python train.py --num_hidden_layers=9 --hidden_size=384 --n_experts=64 --experts_per_token=6 --d_expert=64 --d_shared_expert=0 --hidden_act="geglu" --moe_layers=[1, 2, 3, 4, 5, 6, 7, 8] --router_score="sigmoid" --normalize_top_k=true --routed_scale=1.0 --balance_loss=0.000977 --balance_bias=true --init_std_router=0.0149 --lr_router=0.00206 --vocab_size=51237 --norm="rmsnorm" --norm_eps=1e-06 --tie_word_embeddings="early" --optimizer="adamw" --learning_rate=0.00126 --beta1=0.9 --beta2=0.95 --max_grad_norm=1.0 --batch_tokens=[131072, 262144, 524288] --max_seq_len=1024 --train_tokens=740100000 --max_steps=2739 --dataset="wikipedia_en"
Below are experts of layer 4 (counted from 0) of a mixture-of-experts language model. Rows are named router (the router's row for the expert), gate (a neuron's input weights, with its number), up (a neuron's input weights, with its number) and show model dimensions 256-383. Each number is 200 + 20 x the weight over its row's rms, rounded and kept within 0 to 999.
After each expert's rows: a language model's description of what the expert responds to. This comes from a sample of Wikipedia text that the model never trained on.

# expert 33
router,202,192,187,198,212,201,212,160,226,205,188,201,181,224,228,167,217,200,173,227,222,174,203,189,175,186,174,206,194,167,230,205,196,182,175,217,186,225,194,245,172,169,206,182,209,215,179,190,227,196,153,186,208,226,204,172,187,182,208,182,182,219,190,222,210,182,193,193,197,228,185,158,245,201,225,193,195,209,180,184,206,193,199,226,205,197,214,216,240,169,216,181,221,172,187,156,194,202,215,182,203,226,218,202,206,209,217,205,197,181,225,162,203,211,190,162,176,193,188,174,209,192,200,216,234,201,202,209
gate0,226,200,234,208,198,212,220,176,182,217,208,185,182,170,202,189,194,201,185,221,207,215,242,192,197,193,202,231,198,189,201,196,220,200,175,170,187,170,176,253,166,214,202,167,201,195,198,230,232,204,216,206,188,204,203,213,198,164,168,235,216,219,192,195,173,180,213,218,202,183,206,188,187,215,218,199,185,228,196,196,194,190,211,226,200,198,228,215,236,209,226,183,206,220,181,192,205,197,207,212,202,176,166,205,169,217,159,170,179,181,159,200,217,200,193,213,197,210,208,207,207,192,163,215,230,225,238,194
up0,199,194,200,178,231,223,223,191,187,223,204,210,176,205,183,204,206,214,192,241,203,203,236,177,189,196,210,226,222,201,226,221,215,195,208,178,204,182,204,217,225,220,185,195,222,179,189,206,228,201,218,193,197,201,204,174,183,133,208,228,221,202,169,196,205,230,202,220,173,187,175,221,196,207,210,214,196,231,186,198,180,205,194,225,178,221,192,202,218,164,211,232,184,205,202,196,206,205,177,177,224,185,167,201,202,193,157,200,204,214,196,191,199,212,200,218,218,212,185,193,214,218,156,214,226,182,257,211
Capital letters and short codes in names and tables, such as position codes MF, DF, FW, country codes FRA, ENG, and King, Dr., National.

# expert 36
router,202,205,191,204,217,194,206,197,187,221,212,203,231,211,223,207,211,222,199,201,196,177,241,191,216,207,210,179,194,155,195,188,201,167,210,221,146,182,210,225,197,189,187,210,217,210,173,183,234,224,220,226,199,227,224,227,165,199,211,166,204,202,204,206,211,168,205,212,172,217,229,187,180,205,248,185,169,189,214,218,211,184,157,209,220,176,240,199,216,176,217,197,191,187,222,213,193,226,235,205,223,198,189,204,189,198,188,164,216,209,173,161,223,217,200,200,236,205,206,209,227,220,223,187,206,184,196,232
gate0,222,212,189,197,219,207,178,214,183,197,222,204,188,181,195,198,221,191,183,201,224,205,181,178,193,188,173,239,209,221,204,199,205,238,226,242,205,180,179,220,202,212,173,216,194,213,196,192,239,211,203,137,188,228,190,215,221,228,208,210,209,185,199,194,196,166,171,199,193,185,222,213,215,203,222,176,191,189,202,189,193,185,202,179,213,241,148,205,221,207,203,209,243,199,205,190,204,149,196,218,212,183,225,164,179,196,226,224,238,217,217,228,192,260,207,186,217,193,212,195,181,225,203,193,162,207,196,206
up0,202,185,189,167,220,229,187,208,174,187,178,203,179,199,168,180,203,210,199,206,222,194,213,161,221,169,167,232,161,217,192,201,224,223,206,219,199,185,198,223,235,221,182,204,214,239,202,175,238,212,219,155,176,200,215,212,213,200,194,207,179,188,198,194,198,174,165,207,209,184,201,182,200,229,206,142,240,179,244,171,201,213,191,188,202,246,189,199,220,222,205,205,209,225,201,184,198,168,186,210,176,214,191,192,182,240,184,229,243,232,230,224,190,252,252,190,213,187,196,198,174,172,215,224,220,213,197,202
Prepositions opening a phrase after a noun or verb, such as of, in, for, on, at, by, during.

# expert 59
router,227,227,180,211,203,184,212,225,210,209,195,216,219,225,205,190,168,179,181,194,181,193,220,208,208,222,180,201,213,193,234,173,216,211,228,225,206,179,176,183,201,175,221,201,208,212,176,196,189,229,173,208,244,226,210,171,203,227,198,201,197,184,196,194,193,186,204,185,224,244,214,196,199,189,174,203,195,203,191,213,203,211,222,188,170,180,222,211,205,207,197,208,213,199,224,200,195,182,209,211,170,221,180,200,179,194,223,217,184,161,203,164,229,201,209,188,175,142,186,167,193,182,184,148,192,219,184,165
gate0,219,227,189,166,188,181,233,184,180,208,200,224,224,201,182,190,222,172,208,217,175,200,246,200,208,197,197,210,232,199,198,204,183,203,213,216,207,200,203,182,193,179,200,202,193,184,158,198,177,197,188,207,225,185,195,182,164,174,246,218,199,199,201,220,183,206,217,170,211,227,140,201,196,198,170,212,235,193,206,221,203,194,213,198,196,214,220,227,159,215,202,199,211,213,210,213,196,203,219,228,213,196,251,243,221,213,181,216,190,180,183,189,196,159,201,243,209,196,196,222,220,188,198,181,205,167,188,188
up0,187,200,188,176,202,171,206,187,188,222,203,200,200,211,211,212,207,198,235,243,182,188,248,186,212,206,196,221,174,200,201,196,186,199,202,200,235,208,188,193,200,196,196,204,215,179,191,192,181,197,157,223,237,202,194,192,207,191,225,213,182,177,187,203,175,208,209,183,215,191,195,194,193,208,213,191,260,180,212,170,223,197,209,182,195,178,214,224,166,205,187,207,204,206,218,242,187,193,217,218,201,196,210,170,214,192,195,197,218,206,205,209,163,213,197,228,194,181,211,182,206,181,219,203,191,153,229,265
Nouns after the, a or his that head noun phrases, often before of or in, such as game, album, station, film, school.

# expert 45
router,200,182,230,174,233,202,169,189,246,228,189,176,183,188,216,172,182,182,186,174,215,183,176,218,214,222,192,184,198,205,218,210,174,180,194,211,200,186,168,191,204,203,194,215,220,221,196,176,220,195,202,213,217,209,184,216,181,203,180,199,224,208,176,231,168,206,211,217,206,211,222,189,217,225,205,183,207,188,192,226,207,178,180,193,202,200,183,201,212,191,228,175,187,189,197,194,194,190,184,194,220,214,183,205,165,241,192,199,182,194,215,196,184,198,138,196,182,199,179,177,202,203,226,155,231,181,220,179
gate0,203,170,190,204,200,200,175,218,184,171,243,232,167,207,185,204,201,197,218,204,204,200,182,204,217,232,173,191,205,185,203,193,220,196,216,158,210,197,206,178,204,201,196,214,244,233,178,196,193,221,186,203,220,169,178,187,188,181,213,215,183,200,184,189,198,221,157,174,195,213,207,222,167,226,206,222,237,188,208,228,170,181,184,190,190,196,201,214,186,226,204,219,182,183,188,181,174,181,172,173,204,179,167,152,176,211,194,197,227,201,209,166,191,215,198,184,207,207,171,170,182,201,178,214,188,185,208,214
up0,201,207,179,189,156,209,182,178,236,169,172,186,248,189,198,224,229,199,206,191,222,201,193,220,205,155,214,182,194,170,195,155,215,230,189,208,227,204,179,168,233,172,222,254,203,195,160,206,214,198,180,180,177,194,195,203,220,224,178,205,207,190,200,185,192,197,209,199,194,173,206,178,215,213,176,197,188,198,193,224,208,218,222,207,227,235,215,214,178,223,271,194,208,220,219,183,196,231,182,228,182,212,216,202,219,178,193,193,182,189,174,207,186,182,229,230,181,215,227,249,215,220,208,231,192,197,186,204
Word pieces inside surnames and foreign words after an initial fragment, such as -mann, -ner, -az, V-aut-ier, Sch-ick-ler.

# expert 0
router,179,202,193,184,211,185,199,201,227,227,194,202,192,223,215,186,205,183,198,180,182,183,197,213,207,185,212,178,239,171,208,248,231,169,201,225,187,192,191,196,203,172,196,198,196,206,177,190,170,209,170,221,203,201,193,223,161,204,192,177,212,214,187,221,192,199,201,224,196,173,200,172,205,219,213,177,206,182,192,209,201,214,187,206,183,186,216,201,221,210,201,228,209,193,197,223,180,223,235,194,218,233,170,215,206,219,200,207,174,189,218,185,215,196,192,184,190,191,206,154,211,190,212,160,226,221,196,192
gate0,197,155,183,201,194,198,191,218,206,222,183,195,187,219,210,165,209,195,184,209,193,209,188,175,190,190,236,196,200,169,214,187,240,192,224,206,213,198,186,201,182,195,210,221,161,184,193,205,206,159,186,257,225,196,182,192,203,216,204,192,196,202,206,196,218,245,234,196,203,209,226,175,228,223,193,208,199,203,206,197,199,195,219,204,180,184,228,191,196,177,217,184,174,187,197,187,188,172,189,182,213,239,245,194,203,203,172,192,154,203,175,192,190,177,224,228,202,206,159,203,219,190,188,187,239,218,161,194
up0,192,177,186,219,190,230,194,211,228,196,204,212,161,227,212,218,203,202,207,209,195,164,198,174,199,194,202,209,183,212,174,170,227,208,197,203,206,171,183,179,198,213,220,223,170,168,166,197,187,180,208,204,223,194,211,193,225,253,190,206,223,200,190,161,232,229,235,217,204,183,197,167,236,238,208,205,208,195,190,204,184,198,181,221,199,182,230,209,189,185,211,193,178,223,161,185,184,173,202,223,205,210,229,180,212,199,196,191,200,190,182,184,212,200,193,228,209,210,206,190,198,189,198,201,203,225,173,205
Final pieces of names and foreign words, plus closing parentheses and quotes in tables and lists, such as -ia, -es, ), ").

# expert 46
router,178,213,212,182,191,175,204,192,179,218,185,176,170,216,232,173,206,185,202,180,213,201,203,191,212,237,244,170,218,188,254,205,218,194,209,231,204,212,205,232,224,213,202,209,182,227,208,189,199,202,178,210,184,212,214,204,193,153,212,190,193,239,211,219,193,204,217,224,216,177,176,179,213,208,218,180,212,199,204,210,233,192,195,194,201,207,237,203,190,174,184,217,213,192,223,187,181,221,210,184,193,206,183,233,210,203,200,221,175,194,180,199,228,189,193,224,162,168,186,225,182,185,189,193,193,206,193,202
gate1,204,215,178,202,180,226,214,168,189,146,211,179,211,221,224,172,193,222,212,208,198,217,180,203,202,194,221,217,220,209,197,198,181,222,190,212,184,205,246,196,199,166,196,179,192,217,206,198,201,243,203,183,205,201,202,207,223,186,239,214,165,206,213,209,202,197,213,189,190,202,209,211,230,201,189,207,200,216,169,208,195,221,218,189,210,213,198,203,205,185,200,214,203,164,223,180,230,203,199,185,200,180,205,198,220,175,223,222,247,210,208,217,199,201,194,188,207,205,167,233,180,203,186,222,151,204,203,214
up1,187,194,155,215,195,193,228,202,188,209,210,228,226,189,180,217,213,180,221,212,179,207,209,215,188,204,189,220,201,190,173,188,174,201,196,200,210,176,222,199,230,211,212,200,224,161,207,161,221,156,198,238,203,206,195,154,223,210,200,204,196,154,184,172,186,197,160,220,228,222,222,201,219,208,221,215,216,191,212,138,189,244,214,192,163,207,188,207,187,209,193,207,199,188,209,225,191,208,198,223,189,170,230,190,171,217,205,256,195,193,188,221,170,251,221,207,246,184,196,183,195,221,203,231,184,218,188,215
Capitalized words inside song, album and film titles and proper names, such as New, South, Black, Do, Come, Song.

# expert 2
router,183,173,207,171,233,201,203,195,252,191,193,213,184,206,211,157,197,210,222,191,216,206,211,201,165,202,166,190,178,206,241,210,199,188,200,214,214,198,187,231,210,192,193,222,172,211,180,153,199,224,182,198,216,223,223,215,210,187,185,189,152,225,226,224,200,200,196,200,195,245,184,162,235,193,197,210,205,209,175,223,182,218,177,209,219,225,212,203,231,193,178,193,215,180,225,180,191,223,214,178,206,201,208,232,197,221,207,195,189,209,205,158,203,195,199,192,203,171,216,194,212,215,203,169,213,159,186,212
gate0,210,214,183,176,196,242,222,188,184,173,232,213,210,183,213,204,193,215,193,240,182,202,190,174,169,195,204,212,212,225,210,194,214,225,226,166,169,164,189,204,211,220,201,211,205,201,223,236,210,222,223,169,217,241,206,174,186,205,203,197,217,195,208,197,201,170,185,230,209,203,187,231,195,187,164,198,209,189,160,143,216,191,214,201,216,211,180,202,205,225,180,163,192,220,211,207,208,180,186,218,181,210,207,197,189,174,202,214,217,226,192,226,203,205,223,170,194,198,212,255,195,208,245,207,182,199,205,196
up0,201,195,204,226,188,200,187,195,191,220,216,174,180,197,194,173,207,229,199,193,221,188,183,227,221,200,224,213,165,201,211,221,181,208,197,194,193,222,221,186,162,177,208,179,192,191,196,143,228,191,166,181,204,175,227,234,191,201,196,225,200,220,218,203,199,188,182,171,209,204,194,165,171,167,209,206,178,204,198,202,196,201,199,213,201,189,222,211,218,175,231,224,183,207,215,177,199,190,214,159,176,183,182,187,234,200,211,182,194,168,182,200,221,203,187,240,180,187,207,190,173,217,160,182,202,194,179,194
Proper-name pieces for places, nations and people, especially York after New, States after United, British, French, Russia, William.

# expert 32
router,207,202,205,194,191,201,209,168,205,180,195,188,210,167,217,211,178,190,175,213,205,178,204,195,201,213,193,195,211,204,225,226,177,162,236,237,165,190,185,223,200,170,206,202,210,185,164,183,188,215,177,221,193,199,204,221,208,227,196,176,184,211,193,184,214,168,197,201,204,200,212,205,204,165,222,207,192,186,192,231,178,186,191,188,210,188,221,185,209,197,196,186,192,140,234,192,208,207,227,226,241,203,168,214,182,212,232,209,183,188,163,148,213,239,164,192,192,204,235,226,213,220,200,198,206,203,198,174
gate0,198,173,172,202,191,144,226,189,240,221,212,217,177,214,192,181,222,200,190,186,186,187,201,187,216,227,184,195,191,214,218,168,189,202,195,159,222,216,171,205,209,236,168,181,213,199,170,201,216,199,184,193,197,183,210,187,208,180,210,233,213,184,202,218,165,165,201,203,177,207,197,219,180,255,184,206,186,161,215,230,193,219,223,194,213,244,210,186,196,201,204,189,210,157,200,161,197,212,181,203,220,253,220,199,219,182,179,231,163,200,208,187,195,208,238,221,209,172,208,182,206,222,163,212,202,196,209,184
up0,218,231,217,190,202,238,206,207,198,196,181,208,175,206,214,182,202,179,225,185,214,224,220,217,208,196,219,192,209,199,191,205,216,201,194,237,208,198,235,179,181,166,219,253,171,190,240,220,199,239,206,196,213,263,186,223,207,215,181,190,172,222,207,212,224,211,218,240,207,211,202,158,217,186,216,207,215,236,206,189,184,210,170,188,215,179,170,214,215,172,188,198,216,243,183,221,195,203,230,153,204,205,194,196,204,242,210,156,194,220,202,198,204,171,170,199,180,202,206,189,198,180,223,191,226,202,190,182
Month names and prepositions opening time phrases, such as in, on, until, due, as of, before dates like January 8, 2013.

# expert 21
router,176,209,186,205,228,165,224,201,202,199,185,188,221,200,213,179,191,221,177,193,205,208,178,172,196,207,196,229,239,234,224,182,216,200,158,215,184,211,235,220,195,208,225,220,215,199,164,242,185,210,185,192,203,215,220,187,148,224,172,189,225,201,204,219,210,210,203,231,199,206,184,193,210,232,199,202,205,201,214,201,228,219,183,192,178,214,214,187,234,190,181,191,205,203,223,171,201,200,245,239,200,228,189,215,178,206,223,190,184,194,223,186,213,221,204,223,161,211,209,201,194,202,197,215,201,170,165,182
gate0,199,208,206,184,222,140,183,177,194,166,234,207,203,207,201,223,188,163,209,169,187,214,173,216,219,164,227,221,214,200,203,217,137,210,198,215,222,166,203,212,194,177,172,213,172,202,171,169,210,211,206,221,159,224,178,177,195,177,221,191,203,203,218,213,191,202,206,225,212,220,231,219,193,184,178,177,211,188,206,227,188,167,174,180,204,183,231,178,207,210,186,241,202,207,219,218,175,187,199,198,177,177,207,181,197,191,225,217,239,180,203,215,216,196,190,222,199,212,198,196,223,193,213,205,200,201,217,203
up0,208,167,192,197,168,211,205,239,211,170,145,229,168,239,194,168,224,190,194,215,215,200,239,226,190,218,167,178,140,229,232,187,204,217,195,178,204,223,166,184,224,238,209,219,207,226,213,217,182,170,193,206,245,196,161,173,224,228,198,215,196,220,206,190,216,197,207,215,212,185,211,193,213,227,216,177,206,212,188,217,167,183,190,176,172,198,220,180,232,193,189,194,227,142,190,177,184,170,235,204,193,218,213,241,232,231,215,217,193,170,196,210,224,191,194,194,197,178,202,186,171,203,220,221,241,203,178,208
Pipe separators between numeric cells in sports and results tables, semicolon-joined scores like 0; L;, and occasionally the.

# expert 9
router,202,239,174,193,202,222,196,201,203,204,188,191,184,220,193,194,183,196,183,196,189,155,206,178,175,198,210,228,236,202,240,184,250,184,226,224,178,193,211,201,200,197,234,208,183,203,174,189,194,235,194,215,189,237,210,209,180,194,236,185,211,208,213,225,180,184,215,186,230,244,193,209,210,196,197,171,216,183,186,185,200,191,189,190,195,183,223,241,194,188,218,211,206,200,219,223,193,207,211,198,182,226,179,201,205,211,234,206,183,161,174,204,213,226,207,172,173,164,158,196,188,164,200,161,188,221,190,206
gate0,191,224,154,201,209,211,222,261,200,187,194,205,190,190,204,181,178,191,195,206,172,177,199,231,172,229,206,191,256,223,196,199,182,222,174,212,198,187,215,205,230,201,177,230,191,181,209,249,207,184,227,207,193,197,214,187,221,213,197,201,216,178,230,211,211,186,181,174,178,201,207,194,208,199,187,180,227,191,173,178,205,193,188,184,178,167,167,215,195,168,176,209,206,212,185,224,195,203,194,186,170,198,202,158,173,218,267,204,197,167,197,200,192,206,216,175,220,157,190,156,210,186,185,195,215,192,216,179
up0,254,209,201,178,229,164,177,209,185,208,170,176,219,185,221,183,198,199,174,158,214,211,200,218,202,164,210,191,214,220,206,239,164,189,235,229,207,209,227,196,213,191,198,221,192,167,242,188,191,212,194,220,208,148,196,202,163,219,198,202,189,216,169,220,230,214,197,186,217,220,184,183,240,201,195,226,205,189,231,197,214,217,192,185,199,187,186,223,171,215,237,214,160,213,200,172,233,191,210,189,193,162,190,195,207,206,171,222,197,219,188,196,209,177,159,192,201,183,207,176,200,220,171,221,191,211,209,197
Nouns for roles, units or parts after an article, such as member, team, son, player, President, head; also Authority: in taxonomy lists.

# expert 41
router,225,194,190,157,194,211,205,192,220,232,186,192,179,203,233,190,181,155,196,146,222,193,222,210,230,185,216,197,223,186,206,196,222,188,216,201,194,191,178,191,205,210,189,194,205,186,209,210,223,233,230,181,194,218,223,198,210,196,188,187,211,235,184,224,204,193,217,165,234,191,208,215,207,209,203,234,210,226,199,194,222,237,209,228,221,180,231,200,229,200,202,183,204,183,201,216,219,234,247,217,199,197,172,202,183,205,211,220,204,184,218,194,210,215,202,224,152,192,187,218,184,172,193,173,230,216,200,194
gate0,192,187,218,217,203,225,179,220,195,172,196,206,206,205,201,191,216,199,201,186,202,205,201,186,165,155,206,213,212,203,202,151,201,193,206,181,215,212,209,181,210,196,217,214,204,199,200,207,216,209,209,207,180,197,225,176,209,206,212,182,189,219,194,209,171,208,186,223,211,215,216,201,184,210,199,238,216,226,222,202,207,190,225,234,220,226,209,170,211,233,202,198,226,181,198,216,178,227,215,195,221,203,229,166,166,156,228,202,207,190,200,193,176,205,207,224,219,206,181,203,200,197,186,194,190,182,156,180
up0,205,168,205,200,210,186,229,203,193,187,236,206,190,188,202,220,162,189,199,186,168,201,198,207,189,227,191,165,215,200,191,268,223,215,196,196,200,186,215,208,198,206,168,195,190,179,234,200,175,216,172,204,207,186,208,209,256,225,207,198,232,184,208,178,200,214,220,179,212,201,173,214,215,190,203,191,201,201,192,203,190,180,222,185,194,185,207,247,172,221,189,138,195,184,184,197,201,196,187,198,162,197,166,184,213,179,210,203,193,218,182,214,202,222,203,186,214,193,204,235,182,214,201,168,244,209,207,192
Word-ending fragments and adverb particles, such as out, off, all, up, plus pieces like by-te, ence-phalitis, Shaft-es-bury.

# expert 42
router,202,172,165,176,201,167,189,232,223,205,173,235,165,210,202,185,221,181,190,168,210,201,188,192,200,203,183,205,206,173,212,199,192,198,201,236,186,196,216,247,234,199,208,213,185,189,230,217,192,197,191,205,204,186,185,196,172,195,191,155,193,226,160,242,217,221,189,196,219,195,208,222,204,219,209,198,220,193,201,212,232,202,189,159,194,198,208,183,241,149,155,197,227,174,218,174,180,199,227,207,212,178,165,245,211,203,198,216,190,206,206,195,218,198,174,194,177,186,212,202,197,189,189,199,199,211,179,184
gate0,221,134,220,174,190,217,209,175,189,227,202,212,225,213,203,218,173,193,205,186,223,203,188,188,249,196,181,197,190,185,196,191,218,209,179,228,180,192,193,187,199,171,192,263,195,139,193,191,195,225,201,216,200,229,220,225,220,221,197,212,207,195,219,186,214,200,240,193,183,234,207,206,227,268,179,223,243,194,198,233,199,190,178,225,200,207,170,207,194,203,241,215,188,225,163,236,198,233,196,197,205,188,187,238,165,197,220,221,200,223,177,177,230,203,206,239,184,189,201,184,197,160,200,192,201,201,190,215
up0,205,190,194,200,188,223,193,194,202,228,204,227,216,171,218,226,192,168,199,198,214,195,201,186,227,185,197,222,215,181,213,212,210,237,172,203,200,159,204,160,224,202,211,226,210,173,230,193,179,192,215,197,148,193,199,200,207,202,216,183,191,188,219,200,236,208,186,164,178,211,206,201,226,260,184,229,231,207,231,199,225,185,202,235,199,222,165,213,186,206,271,190,198,221,203,230,197,207,203,179,206,182,207,196,200,198,206,229,187,197,162,165,186,204,205,230,182,191,196,224,227,169,156,203,202,153,192,227
Conjunctions, relative pronouns, subject pronouns and auxiliaries that start a new clause, such as and, who, he, they, also, had.

# expert 61
router,217,228,227,220,205,185,217,203,230,197,165,202,195,215,209,189,196,178,189,211,235,198,205,199,202,224,238,226,207,203,216,209,214,168,194,237,210,207,204,240,184,190,191,225,200,220,178,210,214,177,151,199,196,234,205,173,183,194,189,161,167,228,212,222,198,195,203,231,211,186,205,177,217,215,191,193,195,221,187,185,242,233,156,215,214,188,203,177,218,215,211,189,170,210,215,224,212,238,231,181,181,200,192,215,202,196,205,199,185,157,184,193,208,174,187,208,200,192,229,199,185,171,249,188,220,225,176,204
gate0,172,208,182,219,217,256,207,205,201,201,218,221,216,207,204,202,148,218,207,193,207,201,190,184,164,227,216,212,185,249,185,191,245,209,215,191,206,182,198,203,227,217,193,231,158,177,177,177,198,188,206,168,181,198,216,195,210,198,230,204,212,187,182,179,212,213,172,230,193,207,190,204,227,199,170,184,206,189,198,182,154,227,181,197,220,190,189,188,211,229,196,174,221,236,209,215,182,186,218,193,191,210,178,195,215,209,190,212,189,147,179,200,189,156,215,210,180,243,244,190,167,195,177,205,214,196,168,165
up0,178,190,191,201,197,210,214,217,183,200,213,220,201,195,179,196,188,182,213,186,229,186,202,196,195,189,185,209,184,219,199,190,230,211,208,166,173,186,187,186,229,216,213,181,169,210,209,183,201,143,217,199,192,180,243,201,225,216,213,202,193,187,167,188,224,212,165,217,214,190,165,233,209,208,169,173,205,174,226,203,160,211,174,193,221,200,208,182,195,231,203,168,177,227,208,206,200,203,207,208,194,199,188,211,192,226,195,219,216,180,169,188,188,161,224,213,201,189,225,207,170,159,180,170,172,174,191,200
Attributive adjectives after the or a, such as new, former, American, local, plus suffix pieces like ing, ic, able.

# expert 28
router,200,182,196,206,207,184,235,199,208,193,170,206,193,230,212,195,204,180,205,219,223,177,198,213,216,212,200,206,204,220,207,208,202,164,207,220,208,225,195,226,185,187,202,233,192,213,153,200,210,199,206,232,182,233,213,215,184,223,204,187,184,201,197,222,191,175,190,216,243,230,189,186,213,206,206,182,214,218,195,175,230,211,195,220,213,198,224,175,207,194,213,176,187,216,179,165,188,214,238,221,203,205,170,198,184,227,166,167,198,190,184,195,212,216,193,213,178,211,218,182,185,199,240,177,207,212,179,187
gate0,216,212,236,192,237,202,245,226,174,187,208,221,207,207,172,215,176,222,195,208,182,192,178,206,205,170,221,221,232,199,216,206,228,193,216,201,176,222,206,201,224,173,215,212,198,186,166,214,234,213,182,201,199,201,197,211,191,180,201,211,213,193,195,181,160,226,229,208,190,195,209,197,195,197,214,208,159,164,202,184,209,192,199,231,194,244,233,199,207,224,192,182,172,194,222,202,224,187,212,213,205,203,195,198,194,223,196,251,194,225,175,213,214,216,219,172,163,202,222,173,177,182,192,182,216,215,215,227
up0,248,200,209,203,203,202,192,199,195,191,198,227,191,190,188,219,193,217,204,198,165,201,181,202,193,172,218,212,205,179,193,191,215,216,176,214,222,195,231,184,232,219,188,184,196,197,192,206,227,210,208,198,193,178,192,204,187,187,206,225,252,174,191,200,173,218,206,172,204,174,208,211,204,219,195,203,177,144,212,200,219,223,218,239,178,238,226,216,186,229,197,186,195,202,189,190,228,177,229,197,207,190,177,202,192,211,191,227,207,230,195,245,179,188,201,174,161,231,208,187,210,197,186,208,205,205,229,208
Attributive adjectives after a or the, like local, public, high, national, plus inner pieces of technical or Latin words such as par-iet-al.

# expert 44
router,162,201,195,184,210,210,194,202,207,210,174,192,211,226,184,152,167,193,187,222,212,165,241,178,204,241,174,227,207,187,255,189,219,196,224,200,206,195,209,174,195,198,210,193,204,174,200,190,200,215,189,232,195,218,202,233,168,185,168,198,211,184,207,201,207,200,186,176,187,210,226,188,222,190,200,207,234,218,185,196,226,192,175,217,244,197,206,187,214,177,207,211,198,207,205,207,150,226,209,191,204,217,215,215,176,200,197,197,201,203,176,200,204,212,178,177,185,194,187,210,197,207,199,181,235,186,218,227
gate0,222,157,197,183,187,193,216,198,217,191,195,197,208,191,195,158,189,160,181,203,155,193,213,237,197,200,198,186,225,176,184,174,219,224,219,171,169,214,179,209,212,194,222,202,225,180,218,233,196,202,200,188,193,190,246,228,196,213,169,194,194,197,219,210,190,212,251,164,217,240,206,207,200,200,194,191,202,217,178,236,202,251,185,170,195,222,215,190,194,193,205,211,163,209,215,223,204,220,215,220,210,186,202,187,189,206,170,150,194,174,204,211,157,164,234,200,184,200,205,187,197,214,185,211,185,184,192,172
up0,205,181,213,174,201,171,178,204,209,194,203,165,215,197,183,189,191,176,208,193,187,240,219,206,179,185,193,145,189,191,221,205,208,223,202,182,189,220,199,184,233,161,232,213,198,197,213,197,215,191,219,185,198,183,195,211,222,192,168,181,195,190,189,242,202,189,204,199,220,204,205,251,174,205,204,225,221,187,158,183,199,192,188,161,195,201,179,188,202,217,176,245,215,175,232,235,187,174,210,180,207,180,229,212,172,214,201,151,218,169,233,217,172,184,190,195,179,225,195,189,166,196,214,222,164,229,191,205
Conjunctions and prepositions linking clauses in biographies and plots, such as as, when, while, where, became, of, by.

# expert 12
router,194,164,188,171,211,180,212,183,212,196,197,177,183,204,234,150,186,181,203,204,213,186,201,188,203,187,184,186,191,190,235,243,193,206,212,202,205,193,189,236,183,191,196,193,202,197,178,205,196,228,165,192,186,213,223,214,203,198,198,192,179,233,198,211,174,194,194,191,217,213,200,169,226,181,228,197,197,235,179,235,217,213,199,205,222,213,222,219,216,194,185,182,193,178,203,193,168,194,232,182,183,210,210,221,170,218,218,227,215,212,206,164,196,194,198,208,147,166,200,187,215,179,197,161,207,185,179,209
gate1,180,208,222,198,168,205,193,216,175,149,189,202,196,221,207,195,163,209,178,199,199,201,222,210,221,168,207,228,215,211,211,202,205,162,171,215,195,206,183,196,198,187,184,231,192,182,223,178,206,197,187,204,215,188,174,189,215,210,226,198,187,215,179,183,190,203,177,184,183,193,222,160,167,195,204,211,186,164,190,216,212,201,210,217,213,213,208,186,202,233,219,206,222,181,197,210,217,204,220,186,191,213,215,222,180,191,210,185,188,208,208,174,205,204,201,203,200,207,193,231,200,186,208,173,210,226,197,225
up1,203,186,212,205,187,224,165,246,162,153,204,157,231,209,185,187,178,203,219,204,188,226,206,185,200,158,200,198,216,191,218,197,206,203,195,174,210,189,217,167,193,208,176,204,194,203,230,173,235,220,216,186,152,195,191,197,211,208,210,209,198,185,180,214,214,188,155,177,155,182,203,186,190,172,195,221,221,189,226,214,190,193,206,192,204,235,227,238,200,230,225,199,215,189,195,188,235,191,216,189,205,208,217,251,171,182,222,212,218,209,191,186,181,203,222,201,167,210,196,234,192,194,221,203,193,183,204,192
First token of proper names or titles, often after a pipe or "by", such as Robert, "The, San, Location.

# expert 22
router,213,222,208,202,197,200,243,224,196,186,179,196,192,216,213,188,175,193,181,190,199,189,183,215,198,195,192,196,208,206,229,197,248,187,211,239,210,188,179,196,186,204,196,212,192,213,145,207,173,209,180,187,204,220,217,197,204,210,190,192,188,215,216,223,197,242,188,213,218,227,191,201,212,207,196,180,161,194,206,217,169,217,203,178,202,218,269,183,213,169,187,226,202,195,213,189,159,219,197,206,224,221,175,208,216,240,209,195,199,155,187,180,219,206,193,196,208,188,219,173,188,187,208,168,178,209,191,178
gate0,177,172,205,209,183,156,237,201,215,204,222,196,193,208,188,221,191,176,182,169,202,195,181,210,207,188,198,168,204,209,167,197,190,200,190,164,204,165,185,197,169,206,187,212,204,177,224,220,179,182,231,219,193,206,173,179,228,198,181,230,206,162,207,206,191,197,184,206,197,233,206,176,167,216,201,212,226,178,189,172,227,216,221,219,195,197,208,167,192,177,174,200,198,172,180,218,144,174,176,169,240,230,179,171,177,157,190,186,211,193,238,197,217,199,214,224,231,222,210,211,188,191,217,204,219,175,239,182
up0,209,201,200,220,193,203,185,218,185,205,192,174,208,176,208,211,200,170,189,201,208,190,211,207,211,218,189,185,178,170,188,176,210,195,171,199,245,229,186,174,174,198,204,226,189,204,208,232,193,190,206,235,211,176,173,183,205,186,220,185,211,231,207,210,210,223,202,236,190,191,192,193,195,199,199,153,205,190,187,234,215,168,195,185,206,203,238,203,202,227,196,229,164,137,212,232,199,211,204,164,225,216,181,203,198,168,168,206,193,231,198,197,205,199,200,219,201,222,183,205,238,209,198,213,215,205,172,178
Head nouns ending multiword names or noun phrases, such as Atlantic Ocean, World War, film, television, Railway, ghost town.